config.yaml
n_layer: 9
d_model: 128
n_experts: 256
experts_per_token: 8
d_expert: 32
d_shared_expert: 0
activation: "geglu"
moe_layers: [0, 1, 2, 3, 4, 5, 6, 7, 8]
router_score: "sigmoid"
normalize_top_k: false
routed_scale: 0.25
balance_loss: 0.00868
balance_bias: false
init_std_router: 0.0217
lr_router: 0.00119
vocab_size: 2048
norm: "rmsnorm"
norm_eps: 1e-05
tie_embeddings: true
optimizer: "muon_variant"
lr: 0.002
beta1: 0.9
grad_clip: 2.0
batch_tokens: 32768
seq_len: 1024
train_tokens: 277800000
steps: 8478
dataset: "wikipedia_en"
Below are experts of layer 6 (counted from 0) of a mixture-of-experts language model. Rows are named router (the router's row for the expert), gate (a neuron's input weights, with its number), up (a neuron's input weights, with its number) and show model dimensions 0-127. Each number is 128 + 24 x the weight over its row's rms, rounded and kept within 0 to 255.
After each expert's rows: "mostly gets" lists some tokens that are sent to it at least half of the time. This comes from a sample of Wikipedia text that the model never trained on.

# expert 13
router [189 131 109 187 134 124 133 122 121 130  97 132 137 126 134 166 133 106 147 120 130 112 143  96 113 121 181 123 146 101  95 167 163 136  90 146  89 140 121  95 139  74 121 113 131 128  85 138 132  77 165 129 126 102 177 108 115 140 133  90 183 109 101 158 135  93 156 124 112  96 147 138 139 103 140 161 134 128 168  69 119 127 163 122 116 114 108 142 101 132  86 122  96 155 132 105  93 101 152 156  98 145 118 102 116 116 107 121 144 116 158 136 127 125 106 160 126 126 143 112 121 136 102 136 124 128 103 126]
gate0 [ 99 107 101 144 127 133 154 117 141 147 123  99 143 145  83 156 110 127  92 139 122 111 137  99 141 150 124 148 171 123 147  87 141 129  95 143 148 150 128 164 137 111 104  87  97 144 116  90 121 148 157 188 150 142 148 114 138 142 142 146 142 112 135 148  70  74 110 108 124 123 138 122 123 142 150 148 106 135 134 141 100 107  97 111 107 109 132 109 153 144 142  76  91 163 102 124 128 112 137 154 115 201 109 107 154 148  86 126 119 154 150 161 137 133 117 107 106 181 109  81 114 126 100 122 134 104 144 145]
up0 [106 173 120  78 132 109 157  85 146 133 140 109 138 124 145  84 167 117 161 147 125 123 116 106 125  84 158 114 107 125 144 135 162 136 136 153  95 147 133 135 137 163 127  86 102 122 120 141 107 133 125 139 146  98 108 121 139 151 119 152 109 119 146 113 140 101 103 145 161 119 103 147 119 117 170 162 100 165 158 143 144 113 119  78 118 145 152  97 117 149 148 135 108 150  72  77 131 156 143 104 108 101 153  69 118 108 162 101 107 160 125 129  94 119 101 122  95 149 121 126 107 153 103 100 117 145  85 157]
mostly gets: "-", " his", " co", "–", " Super"

# expert 141
router [165 120 106 170 126 130 112  94 127 119  95 149 139 144 140 150 138 127 162 121 111 107 154 117 101 112 177 133 121 129 123 151 167 141 104 150  86 158 116 106 143  93 111  89 151 141  86 146 137  76 178 129 124  98 182 133 110 128 154  94 174 123  98 134 115  88 136 118 118  84 149 142 117 126 170 160 128 136 157  80 129 144 170 121 120 116  98 135  95 131  78 111  90 139 136 151 104  70 141 136 127 150 106 117 132 131 125 107 129 109 149 125 150 114 106 136 106 121 118  99 136 110 112 116 112  98  92 137]
gate0 [150 103 136 122 142 117 149 106 151 113 139 135  99 106 137 179 117 132 138 140 145  96 135 173 102 132 104 146 153 131 109 130 124  95 139 203 125 144  96 175 126  98 133 119 172 123 121 136 120 163 147 121  61 119 150  87 125 136 168 166 122 120 151 121 142 124 163 101 142 130 101 166  82 116 159 139 134 141 154 149 176 136 140 107 107 135 100 121 113 138 119  84 127 162 170  97 146 130 109 133 132 142 131 125  98 114 155  83 140 133 119 148 139 135 140 115 113 174 106 118 131  88 122 169 123 171 113 106]
up0 [119 138 121 129 139 104 173 169 134 126 133 127 117 106 157 107  99  84 117 140 114 179 128 139 116 130  96 125  99 101 109 137 127 111 101 132  88 110 135 133  89 128 126 106  91 165 135  97 120 153 111 161 117 107 104 160 117 141  94 103 116 153 149 141 109  98 141 109  83 133 151 111 130 160 118 119 139 120 108  97 125  73 123 100 111 155  97 128 133 175 119 131  79 136 118 108 148 114  98 143 146 108 116 115 154 124 104 106 161 156  67 129 120 126 207 126 158 117 134 131 163  78 136  97 104 122 138 132]
mostly gets: "-", " Fa", " Super", " fa", " Te", " pre"

# expert 211
router [100 170  74 146 140 142 132 139 156 140 140 156 112 157 168 185 120 111 127 125 153  77 100 102 108 134 157 105 108 140 140 139 125 171 115  63 114 119 127 113 175 144 166 103 187 126 119 131 154  81 153 128 137 130 138 132 134 146 123 101 113 111 122 127 119 122 134  75 106 150 172 134 142 162 150 146 110 139 145 129 103 145 142  71 150 152 109 162 132 137 116 134 117 133 119 140 116 121 154 137  93 142 103 119 125 127  83  77 144 104 154 113 135 166 136 138 138 172 114 122 130 152 153 132 153 123 142 138]
gate0 [124 136 114 113 120 122 123 133 124 138 164 151 130 120 104 154 181 110 111 150 152 157 142 127 127 150 108  95 183 153 120 134 128 125 135 160 137 112 122  83 143 111 185 131  68 132 119 129 127 126 115 123 121 144 155 163  90 150  91 125 119 138 146 112 136 147  81  88  88  92 155 104 101 140 147 160 107 126 167 150 147 142 130  75 124 149 135 145 128 139 120 124  81 131 125 125 154 159 116 109 148 143  98 130 151 131  97 153 143 149 133 123 108 183 100 132 150 113  99  76 126  86 149 112 140 114 173 168]
up0 [136 153 132 127 143 137 104 182 148 154  96 152 137 108 132 127 195 151 143  90 154 129 114  96  74 173 102 135 113  88 136 167 162 102 145 103 137 116 135 139 144 145 137 118 122 121 139 147  92 158 108 134 203 139  95 129 133 121  90 135 134 125 156 120  84 128 129 139 136  86 142 109 120 143 141 137 115 109 119 148 133 122  92  97 151 153 136 158 120  99 133 125  84 141 117 169 140 112 115 118  95 110 135 149 159 111 173 142 121 127 123  95 126 131 133 125 166 130 149  88 125  78 141 126 133 105 167  90]
mostly gets: "in", "MPC", "id", "min"

# expert 162
router [152 120 113 174 160 142  99 158 110 140 102 143 141 144 159 139 152 118 166 155 126 107 141 145 109 181 146 115 151 133 100 196 194 143  96 134 115 164 151 108 124 132 132 132 154 129 134 147 153 109 142 113 136 186 184 118 148 163 161 110 124 125  90 133 100  92 157 108  95 121 112 102 114 137 140 133 138 117 171 139 149 135 124  87 118 140  83 129 137 155 103 115 101 125 156 142 132 129 138 129 114 110 130 109 102 163 123 125 131  63 128 130 142 147 104 133 133 134 104 116  71 131 152 128 151 148 123 126]
gate0 [131 115 123 127 178 130 129 109 118 160 116 133 128 110 174 125 116 120 143 138 134  46 141 162 142 118 118 118  95  91 152  96 117 134  90 137 131 126 138 134 104 142 153 154 131 131 136 158 102 128 117 126 162 144 148 141 125 121 116 158 122 140 186 134 150 100 119 125 176 106 122 113 125 113 164  99 125 190 108 156  87  90 134 149 130 114  88 155 124 126 140 133  72 123 141 129 138 102 134 125 154 113 138 148 125 139 108 126 117 136 141  92 102 156 117 145  99 105 103 178 143  95 147 120 116  60  90 164]
up0 [153 112 148 114 141 133 114 155 137 186 175 105 131 128 165 166  99 125 147 130 135  74 140 117  84 145 152  90 120  98 124 104 188 121  97 125 143 146 144 132 147 137 114 127 142 149 134 143 131  97  90 122 159 136 154 152 127 114 100 140 166 136 139 122  77  79 135 121 169 149 137 122 144 150 136 108 127 158 110 167  80  92 127 146 144 125 122 130 114  96 146 156 108 106 134 105 157 122 136 148 154 141 147 149  92 116 147 151 148 120 152 117 102 125 109 105 126  62 108 164 137 125 143 124 142 131  82 165]
mostly gets: "\n", "---|---|---|---|", "|---|---|", " =="

# expert 9
router [125 112 137 174 111 148 133 165 148 130 118 125 132 129 140 150 157 128 133 134  99 131 139 146 105 140 169 105 121 139 136 140 156 143  59 107 147 171 109 115 177  89 160 115 143 116 131 117 143 117 139 177 187 163 126 126 136 126 106 135 185 123 133 124 106 139 139  88 110 148 152  79  92 126 140 121 127 136 122 106 129 139 101 120 121 141  69 121 104 105 135  90 118  96 128 103 107 136 181 133 144 105 132  85 109 153 133  94 120  93 124 133 156 123 111 139 124 119 151  96 100 110  89  79 135  86 137 128]
gate0 [144 102 112 190 134 142 133 174 130 118 130 150 118 111  93 135  95 158 131 143 145  86 133 164 137 155 102 119 119 131 111 169 125 186  77 117 115 186 131  93 138 134 133 141 136 142  89 114 127 131 106 159 155 126 125 111 113  85 103  96 123 119 142  91 111 121 172 131 147 120 141 164  97 159 104 158 156 175 108 127 121 134 108  95 118 150 103  97 142 131 145 133 107 108 159 136 126 135 147 121 191 114 149  87 163 130 102 138 147  99 128 127 150 111 131  96 150 127  91 150 159 142 122 104 120 107 146 123]
up0 [153 123 172 100 160 109 135 168 176 136 132 120 127 128 145 121 111 117  85 122 120 132 174 144 161 111 123 149  88 103 122 143 122  81 137 113 122 141 148 165 109 104 184 136 166 124  98 142 122  90 129 135  94  87 141 129 127 122 142 101 112 154 141 145 168 121 115 108  95 119 160 144 137  72 143 114 122 124 158 115  98 112 122 138 120 105  90 105 135  80  79 102 174 120 139 122 114 135  87 131 123 130 118  89  84 137 139 163 165  91 129 108 134 122 126 129 105 149 131 138 167  91 137 138 111 139  94 148]
mostly gets: "p", " p", " ca", " so", " imp", "ce"

# expert 237
router [103 124  85 159 156 135  95 160 180 145  90 158 133 159 162 153 130 104 142 135 133 105  93  89 114 139 165  92 111 142 135 133 126 179 110 122 104 116 100 124 136 135 171 125 148 121 124 134 175  98 159 134 113 117 149 132 133 107 154 114 121 131  86 100 108 148 141  95  99 144 145 131 152 158 156 175  93 137 136 132 137 125 136  87 124 124 117 140 161 171 116 121 128 132 172 144  69 112 163 131  75 132  75 122 106 112 110 126 143 107 138 126 133 120 113 136 145 124 117 135 128 136 129 168 185 144 141 126]
gate0 [133 105 125 153 133 111  86 157 103 148 141 121 132  99 105 179 131 142 125 131  89 109 133 125 163 175 123  93 115 125  98 151 154 113 153 139  87 147  99 136 164 121 106  94 134 139 127 114 146 140 108  96 123 103 158 139 179 118 170 143  97 136 127 115 143 147 116 125 144 110 108 119 134 169 128 142 110 129 133 177 153 134  86  96 142 111  94 130 133 149 129 135 132 113 188 118 147 119 172 123 172 181 146  94 135 100  88 150  79 123 152 107 150 146 168 128 106 120 136 137 146 145 112  95 167 158 113 120]
up0 [113 109 103 162 131 110 124 133 114 114 109 128 117 127  89 116 123 140  91 151  89 101 103 136 136 119 132 140 112 100 107 161 128 166 134 131  83 106  93 157 137 128 123 124  88 110 181 149 132 110 157  86 123 135 133 110 170 153 161 143 134 132 117 153 136 163 123 118 142 167 126 105 138 147 136 167  93 161 164 136 108 124  70 122 136  79 131  94 122 111 108 129 120 105 146  99  88 111 173 148 113 143 138 161 120 107 109 134 106  48 135 128  80 139 123 101  97 106 110 168 151 140 104 131 131 117 125 108]
mostly gets: " per", "in", " Per", " each", "ran", " every"

# expert 170
router [135 153 106 145 113 146 126 133 121 126 113 163 142 161 128 159 106 123 167 153 117  98 135  83  99 149 143 111  82  66 107 163 130 133 109 114 159 140 154 143 145 154 144 142 135 138  99 149 160 109 146 118 120 106 141 130 122 154 160 118 118 141  88 159 116 131 153 110  97  93 144 153 107 159 147 109 100 121 159 147 125 169 124 111 124 160 149 129  93 155  67 121 152 129 147 128 119 148 104  90 114 141 116 106 110 117 111  82 127 148 122 129 137 132 114 183 123 147 138  46 102 131 135 134 157  79 142 120]
gate0 [114 121 119 104 160 167 148  87 181 145 145 130 148 140 140 149 135 150 141 135 106 143 160 176 138 118  93 110 122  83 122 128 158 171 119  91 122  96 107 169 155 132 112 136 155 127 134 142 175  71 127 133  67 113 143 103 118 100 125 114 114 144 128 106 158 136 190 107 108 140 115 129 136 157 145 112 116 129 126 141 125 133 114 151  99 135 157 148 159  97  75 125 119 105 152 158 150 122 139 116 104 132 136 138 130 133 104 148 104 146 167 137  93 165  62  83 136 129 126 112 117 124 123 135 128 132  93 111]
up0 [ 99  89 138 107 134 130 143  76 132 121 151 161 153 129 139 146  75 109 117 149 130 144 141 162 124 103  69 123 119 109 131 121 135 151 111 122 171 111  99 181 135  93 123 163 125  93  87 133 136  89 145 141  73 141 119 118 157 139 127 147  90 161 150 152 184 195 140  97 113 126 121 136 153 114 164 113 120 152 133 154 103 114 128 103  88 125 133  88 142 100 144 115 117 138 115 122 142 171 137 128 140 147 148 129 123 150 111  98 132 163 138 153  95 131 125 136 119 179 143 107 127 143 122 120 160 102 132 137]
mostly gets: "al", "ial", " British", " Roman", " Royal", " local"

# expert 67
router [150 111 127 135 140 134  93 149 149 121 103 140 141 149 183 114 160 129 158 148 146 138 128 115 123 148 182  97 105 131 120 152 129 124  91 103 151 168 158 104 163 141 123 103 141 147 104 153 201 102 134 142 139 132 125 138 112 150 201 154 141 129 104 147  96 115 138 119 138  97 122 106 144 118 121 119  96 122 156 104 146 152 168  82 145 153  97 159  75 124  92 113 120 133 132 131 111 110 112 142 124 120 135 133 104 170 123  72 137 126 128 159 138 137 121 121 187 136 124  87 126 139 148  94 130 155 109 130]
gate0 [ 95  85 129 128 140 104  87 187 137 172 117  80  88 111 118 142 137 148 111 167 136 108 114 178 170 116 156 127 127 116 141 116 130 116 149 156 120 120 132 132 119 158  95 116  83 138 147 130 109 107 167 112 130 123  91 186 138 131 177 165 146 141 105 127 166 127 121 101 150 150 166 144 133 135 154 114 123  97 140 109 150 123 117 165 154 140 131 125 108  93 105 138 115 158 145 116 133 174 146 111 102 141  85 160 122 141  83 125 138 109 116 137 117 119 162 107  93 140 111 129 155  98 111 143  89 123  97 121]
up0 [151 137 125  77 111 137 122 158 133 158 110 132 121 141 168  96 132 117 155 159 131 168 145 150  89 136  85  91 111 132 135 135 104 101  82 111 110 115 130 119 135 143 131 145 115 131 119 105  89 134 114 153 160 151 103 146 108 151 108 100 174 101 123 156 143 129  95 119 122 164 125 132 141  86 165  95 101 103 157 152 142 106 159 142 129 165 134 137 123 137 132 119 102  83 166  75 107 123 172 138 143 137 136 103 104  98 152 117 121 109 139 110 106 118 121  61  80 104 126 116 120 109 146 133  76 102 115 116]
mostly gets: "|", "=", "←", "|---|---|", ":", " Country"

# expert 108
router [138 104 120 125 147 127 128 135 134 130 127 119 153 150 137 147 134 115 193 148 132 126 137 124 133 130 177  96 130 106 125 128 132 160  90 114 116 159 158 112 156 130 109  93 128 107  89 134 184 110 150 126 189 157 155 106  93 159 185 127 174 136  89 135 100  92 135 107 114 108 167 140  95 111 149 115 110 120 144  95 171 146 122  99 130 160  93 140  81 116 113 136  99 125 149 120 110 164 130 129 122 115 147 138 110 161 144 112 113  94 129 131 166 123  85 147 142 150 150  86 119 159 151 141 155 136  98 123]
gate0 [126 116 137 130 143 129 136 166 142 139 111 182 110 141 143 110 110 125 111 117 139 109 161  95 111  92  94 141 100 136  97 157 160 106 124 144 105 168 132 135 116 119 109 113  97 129 126 131 143  71 109 120 109 122 175 121 170 104 117 110 120 177 159 168 137 153 126 140 144  91 148 103 137 152 131 155 157 103 122 165 155 157 171 177 120 114 122 128 110 165 105 143 119 137 149 158  61 112 178 141 132  98 154 133 132 153 109 110 149 147 144 154 129 103 139  92 108  96 109 113 101 167 160 151 140 132 144 128]
up0 [133  90 166 124 162 106  93 124 171 142 120 172 125 144 116 106 143 132 138  94 140 119 100 132 130 157  92 157 104 113 153 176 139  73 138 158 118 157 114 157 131 104 126 140 100 102 122 139 144 131 140 173 109 132 123 138 163 118 147 179 148 122 150 197  95 138 145 154  86  68 137 135  96 140 162 168 167 102 102 166 141 114 138 159 125 131 151 122 121 151 133 130 126 132 143 122 117 121 170 109 139 143 113 149  95 134 118  91 131 114 116 112 137 127 109 157 147  96 130 151 109 139 118  80 151 137 142 111]
mostly gets: "|", " |", "---|---|---|---|", "|---|---|"

# expert 224
router [184 144 120 137 119 131 102 136 189 142 134 110 149 138 160 135 101 110 145 120 103 158 136  97 134 135 121 125 142 104 149 159 166 179  97 112  97 126 147 111 152 138 147 140 160 102 136 150 142 107 157 151 149 158 128 132 159 136 135 150 178 144 109 140  90 133 131 135 141 102 158 101 130  97 107 119 126 111 178 108 144 182 107 140 141 132 146 144  97 145 108  78 117 132 138 123 123 111 140 112 107 139 143 140  88 122 106 122  93  83 138 138 180 142  91 177 146 128 123 101  60 125  99 123 151 128 142 124]
gate0 [153 111 140 132 108  96 156  80 150 154 124 190 132 123 142  86  67 164 132 138 140 152 120 145 114 131  90 160 131 126 144 134 139 135 110 115 149 136  89 112 147 106 100  80 154 125 147  83 124 154 152 173 151 113 135 112 141 124 156 109 119 148 106 102  90 117 117 152 148 118 144 125 121 149 133 108 135 139 126 104 119 122 145 118 135 144 145 153 110 165  76 105  86 122 163 124 163  96 133 119 113 159 142 126 134 142 148  95 129 159 132 163 155 131 108 161 170 159  95 116  92  80 123 127 120 179 125 143]
up0 [148 146 121 139 110 103 116 120 161 151 113 119 103 122 115  95 125 120 124 119 116 102 106  94 105  99  83 162 127 152 145 121 156 138 211 134 165 123 111 127 153 141 123 129 120  86 115  64 164 129 128 111 160 131 132 144 150 113 155 107 132 104 153 135 114  83 143 137 139 126 133 127 122 107 150 151 150 143 154 154 108 108 125 126 138 124 137 149 150 143 102 120 125 117 112 131 177 104 135 146 115  73 118 155 157  95 168 130 135 187 140 149 187 159 138 137 161 155 117 101 150 143 163 183 116 141 129 114]
mostly gets: "y", "ty", "my", "hy", "point", "cy"

# expert 169
router [100 132 143 156 119 159 138 114 157 129  84 138 185 160 144 146 139 118 135 130 131 137 104 167  97 115 169 110 109  96 138 155 129 155  99 121 124 158 123 103 173  73 139 126 115 123  93 110 137  59 133 156 159 112 148 132 123 149 116 121 151 122 123 103 116  85 125  64 100 126 131 108  97 151 111 109 114 140 151  92 134 147 128 110 115 166  77 126 120 123  87 105 108 100 121 109 130 138 171 182  98 147 106 143 158 156 124  86 122 127 132 131 123 156 151 133 152 105 137 108 103 104 137 113 133 108 120 126]
gate0 [154 140 179  95 122 139 100 121 124 141 125 128 154 106 125 130  84 169 189 161 114 123 142 131 166 128 149 114 138 160 121 133  98 128 108 127 128 121 138 150 109  99 142 111 169 139 119 123 105 119 125 157 106 141 168 111 146  83 103  95 113  91 100 138  96 130 121 120 138 129  99 106 135 124 116 104  74 109 144 134 162 144 118  70 127 130 139 150 115 129 137 111 137 164 149 144 145 154 147 172 104 144  97 129 174 139 146 101 106 125 124 161  99 133 148  77 159 172 126 125 101  98 131 128 138  66 144  95]
up0 [116 134 115 177 132 178 129 136  55 144 147 105 116 124 174 111 147 124 121 142 134 117 157 137 140 152 141 148 146 109 147 154 127 122 115  73 143  92 105 145 152 116 159 151 126 130 113 168 125 155 128 141 182 164 145 174 154 119 103 123 146 141 124 114 110  91  99 175 166 106 150 152 122 113 131  92 121 120 129  96 126 163 124 109 134 149 173 167 119 113 133 160 132 147  67 152 110 106 140  77 131 120 119 135 128 129 131 148 168 146 124 110 105 112 111 150 129 111 153 100 137 139 114 155 101 148 160 149]
mostly gets: " p", "ec", "p", "hop", " sp", "lic"

# expert 46
router [138 125  91 140 123 139 119 131 168  96  86 117 134 125 134 147 153 129 132 121 136  88  88  98 112 133 131 125 138 122  92 132 157 131 111  50 100 144 129 132 127 125 122 120 155  83  88 122 226 115 152 117 137 172 107 107 126 130 157 109 118 139 105 142 135  86 143  90 119 132 145 139 139 116 162 136 104 121 123 114 142 121 131 109 137 140 126 176 114 123  88  97 151 137 174 118 114  74 153 175  78 116 134 126  85 153 130 111 119 115 121 167 150 139 127 150 130 145 101 122 106 122 108 126 129 154 123 131]
gate0 [142 129 153 144 141  92 137 123 113  81 106 148 128  79 113 122  98 131 148 152  91 114 161  90 132 128 111 103 132 121  79 116 171 108 102 109 145 155 166 169 110 129 129  77 158 117 119 131 136 132 169 160 152 128 134 116 172 103 133  74 162 115 110 137 178 134 150 138 105 109 134 145 144  97 148 111 156 127 128 115 130 102 120 146 125 168  88 141  96  72 156 130 144 165 155 116 143 127 148 101 120 142 128 118 111 132 135  97 121 136 176 147 111 152 145 115  89 173 109 123 139 117 134 159 137 138  89 135]
up0 [148 119  77 130 156 105 161 117 151 110  97 166 152 109 118  87 119 119  88 164 116  94 137 127 136 146  97 147 148 115 113 139 154 124 103 137 138 164 165 140 140 132 150 121  80 118 149 144 125 139 115 138 112 173  94 158 137  78 160 113 118 156 120 125 135 118 153 138  85 111 117 123 141  95 145 136 141 117 139 157 145 126  98 134 143 141 111 124 104  97 128  81 112 117 149 102 112 115  86 171  95 128 103 154 122 117 127 113 150 154 162 114  67 135 181 134 131 132  65  99  93 140 128 124 120 148  87 119]
mostly gets: "an", "han", " Africa", " China", "en", "un"

# expert 89
router [147 110 143 129 146 125 138 143 157 116 142 122 141 140 147 140 151 105 169 146 153 142 135 123 115 142 135 108 136  91  98 121 138 161  98 121 152 173 166 143 105 150 136 125 150 124  96 164 167  86 148 144 139 140 112 137 128 144 211 146 185 100  68 162  91 102 132 116 112 118 128 108 145 115 145 112  81 124 150 104 169 124 150 112 118 130  96 153  76 125 128 129  80 129 136 121  98 128 129 134 107 124 116 126 116 187 132 115 131 114 152 149 160 127 120 113 117 133  86  77 116 128 149 133 161 153 126 110]
gate0 [103 118 118 172 167 139 104 129 151 119 134 125  96 146 131 168 100 154  90 120  94 159 140 138 140 131 143 145 201 146 168 129  96 117 116 159 153 133 162 104 132 115 156 178 117 112 151 135 148 143 134 149 145 129  99 123 122 128 134 142 117 108 127 144 105  99 124 141 124 109 113 158 135 128 134 174 157 132 111  87 105 169 133 143 113 157  81 107 111 100 127  82 121 133 118 118 145 125 132 147  97  87 109 135 131 194  91 133 164 158  74 119 145 131  96 149 156 117 142  95 100 136 105 110 124 159 108 135]
up0 [125  94 144 111 160 120  82  71  83 164 194 106 112 130 119 194 162 142 119 116 175  89 122 125 116  87 146 165 148 106 140 142 152 133 135 153 139 143 111  98 118 109 123 145 129 113 126 140 137 139 128 148 117 126 137 130 117 155 132 127 112 122 155 142  85 108  96 115 129 149 119 142 132 151  97 115 100  91 125 102 129 140 117 141 121 129 108 105 135  97 122  86  95 151 130 132 137 175 148 159 132 116 147 127 124 147 146 121 168  81 109 117 169 119  93 125 133 118  99  75 130 150 124 137 143 182 108  99]
mostly gets: "|", " John", " William", "---|---|---|---|", "|---|---|", " Tom"

# expert 227
router [169 131 136 132 164 104 147 122 160 150  92 132 164 141 104 131 132 119 136 114 150 100  83 112 119 113 138 105  78  96  98 138 168 142 110 102 133 147 122 136 170 113 124 134 119 139 130 138 152 133 170 166 128 144 124 143 138 140 126 104 175  64  93 180  93 100 146 114 116 129 163 134 115 131 137 187  96  93 164 102 162 161 108 107 116 122 123 155 134 131 111 118 105 137 150 121 132 114 161 152 117  94 116 148 147 172 129 114 107 106  97 152 112  94 128 124 121 131 125  69 111  83 112 112 117 110 145 131]
gate0 [112 117 160  70 157  99 107  87  90 126 123 169 125 128 134 141 152 111  86 144 147 161 115 133 151  73 108 135 136 117 126  99 134 116 111 111 157 117  80 124 119 165  96 104 144 127 133 146 143 135 151 147 129 133 135 114  92 126 149 146 143 132 111 127  87 135 145  91 118 135 119 129  86 132 118 149 107 104 108 144 115 109 115 143 147 124 127  90 179 131 111  44 103 153 161  95 137 123 172 130 106 118 110 110 139 139 122  96 116 167 134 142  63 141  99 131 139 132  76 122 146 159 146 129 143 148 115 123]
up0 [155 156 138 150 144 132 110 120 141 174 116 108 118 124 178  98 144 102 138 138 119  80 157 119 113 114 183 128 160 135 148 176 147 142 148 151 153 157 171 138 135  84 124 181  90 108 163 148 119 142 176 132 143 152 121 162 116 141 139  93 154 122 160 149  98 163 145 115 129 145 120 118 122  95 125 182 101 150 124 117 132 135 118 117 124 151 108 141 105 162 127 167 184  97 115 169  90 136  99 134 154 119 129 158  98 126 103 129 119 155 107 128 123 127 151  86 131 134 128 145 129 132  84 127 150 125 108 138]
mostly gets: "us", "tra", " family", "press", "sa", "MPC"

# expert 234
router [178 113 125 160 164 116 139 144 176 108 101  96 142 141 153 162 147 113 125 127 179  93 132 145  97 140 170 104 131 108 125 122 178 143 109 123 161 117 103 157 170 100 124 112 143 140 103 129 118 135 144 148 141 169 175 141 137 124 130 120 151 101  95 139 121 148 158  77 104 119  93 141 100 112 167 157 124 131 168 128 143 165 116  74 113 120 113 140 125 111 114 124 151 122 125 104 105 131 132 152 137 139 127 137 139 113  88 108 110 108 111 165 180 147 100 156  89 141 115  89 121 124 104  82 142 137 149 118]
gate0 [157  80 168 156 105 136 170 131 108 117 126 119 151 135 120  96 162 112  77 100 153 102 158 110 104 103 112 108  95 111 122 122 120 129 151 151 102 123 107 137 171 112  95 141 111 149 132 132 124 112 164 143  77 133 154 156 129 156 133  92 124 110 147 145 133 157 142 116 110 184 132  78 141  74 133 131 126 132 146 161 180 155 168 130 136 144 108 140  92 130 110  82 160 131 113 139 111 148 121 163 118 151 147 168 175 100 137 109  97 125 124 151 101 107 124 110 130 162 109 143 131 121 144 100 127 103 123 139]
up0 [103 107  95  93 131 154 157  99 145 172 129 133  81 169 132 150 146 110 130  99 123  97 142 158 109 142 124 123 132 113 135 113 114  98 128 100 154 139 159  85 163 169 141 121 118 137 155 114 140 138 117 107 132 113 134 123 147 148 136  97 157 212 142 145 119 135 119 140 145 172 160  75 171 140 171 135 146  89 118 113  98 109 112 142 143 149 131 117 131 131 145 149 120 128 106 103 135 135 139 133 152 128 132 131  76  92 147 146 153 107 109 132 115 133 134 195 126 153 162 123 104  94 160  81 130 119 133 128]
mostly gets: "co", "os", "tro", "ta", "ș", "as"

# expert 37
router [126 120 118 146 129 151 148 138 139 127 137 127 116 125 154 156  84 110 182 110 141 100 125 159 126 105 151 104  92  65 132 125 149 120 147 157 125 193 133 136 133 130 132 113 148 113 101 125 154 135 168 112 122 195 184 152  97 146 135 123 150 113  79 115 121 126 154 114 110 158 155 122 111 120 123 132  95 155 152 123 127 134 108 100 165 132  84 151 100 180  95 122 105 112 134 148 130 149 149 132 106 107 105 129 119 138  84  84 112 150 121 163 131 159 127 155 116 147 149 124  97 125 173 143 144  92 144 124]
gate0 [126  88 105 148 152 131 123  89 118 135 108 146 103 111 124 106  84  74 156 138 135 101 108 167  96 123 116 154  69 111 173 141 122 160 103 138 160 137 136 117  95  93 129  79  98 146 147 115 137 140 130 183 139 135 185 161 152 152 152  85 127 135 145 131 141 136 164 149 107 131 139 129 122  90  79 145 134 129 119 146 120  88 125 150 103 135 139 159 150 135 110 122 136 136 140 148 130 135 128 115 171 142 128 104  87 122  93 133 162 124 134 136 184 146 117 167 165 130 115 125 114 143 131 129 142 125 173 151]
up0 [134 129 170 121 118 131 169 145 118 154 110 131 152 113 119 139 159 113 138 157  83 180 159 119  81  87 136 137  90 138 177 143 160 111 115 148 158 147 108  99 104 126 118 166 164 106 154 157 160 141 156 127 126 167 117 125 138 109 115 160 103 150 127 106 107  87 109 124  94 149  65 155 134 157 131 135 142 163 112 133 161 108 162 120 103  88 110 149 109 162 116 104 148 143 112 103 128 114 106 143 100 108 124 147 136 114 115 122 109 109 131 143  98 111 163 148 154 126  80 123 115 149  84 146 137 121 147  98]
mostly gets: "it", "ir", "is", " author", " organ", " band"

# expert 214
router [145  93 109 169 130 190 155 124 158 147 110 169 107 119 153 141 152 103 178 180 141 131 144 149  70 169 158  81  95 122 116 152 150 144  94 100 118 150 131 106 119 123 144  99 130 109 115 149 133 142 126 126 139 149 153  88 155 136 120 123 138 148  83 138 109 111 133 111 109  88 157 143  98 113 132 126 158  95 156  91 147 144 117 110 151 116  97 148  92 114 110 110 102 147 152 111  93 129 116 110 124 116 112 113 139 136 104 136 115  69 114 139 125 164 126 142 135 127 101 112 101 147  96 148 132 105 110 171]
gate0 [129  70 125 130 123 118 116 128 132 109 153 166 157 147 105 137 103 121 142 165 128  87 109 130  77 136 124 146 131 157  85 112 139 124 154 120 124 108 106 135 135  96 107  96 156 125 140 119 149 104 203  90  99 178 120 134 124 161  92  70 146 126 119 135 100  84 130 120 141 143 113 167 129  87 109  80 105 101 148  71 112 140 123 129 120 165 135 160 127 112 134 126 121 146 108 139 125  97 130 132 142 158 131 135 132  89 117 103  94 108 160 151  92 113 139 113 128 109 143 131  96 154  93 147 127 125 156 122]
up0 [135 135 122 169 148 121 113 133 141 129 111 123 165 131 105  70 101  79 118 120 136 173  97 100 125 119 147  90 115 112 140 149  87 132  89 133 130 130 145 128 141 127  82 100 115 146 165 109 149  86 106 149  95 105 104 157 125 127 123 113  99 113 136 151 142 118 169 145 185 136  95 125 121 145 106 137 148 136 119 116 131 141 113 112 164  64 128 109 142 136 152 116 204 125 110 155 108 125 121 115 137 129 111 156 141 106 110 134 131 117 109  96 135 162 105 155 126 164 175 118  95 139  94 121 104 154  85 131]
mostly gets: "–19", " century", "–20", " States", " 2011", "BC"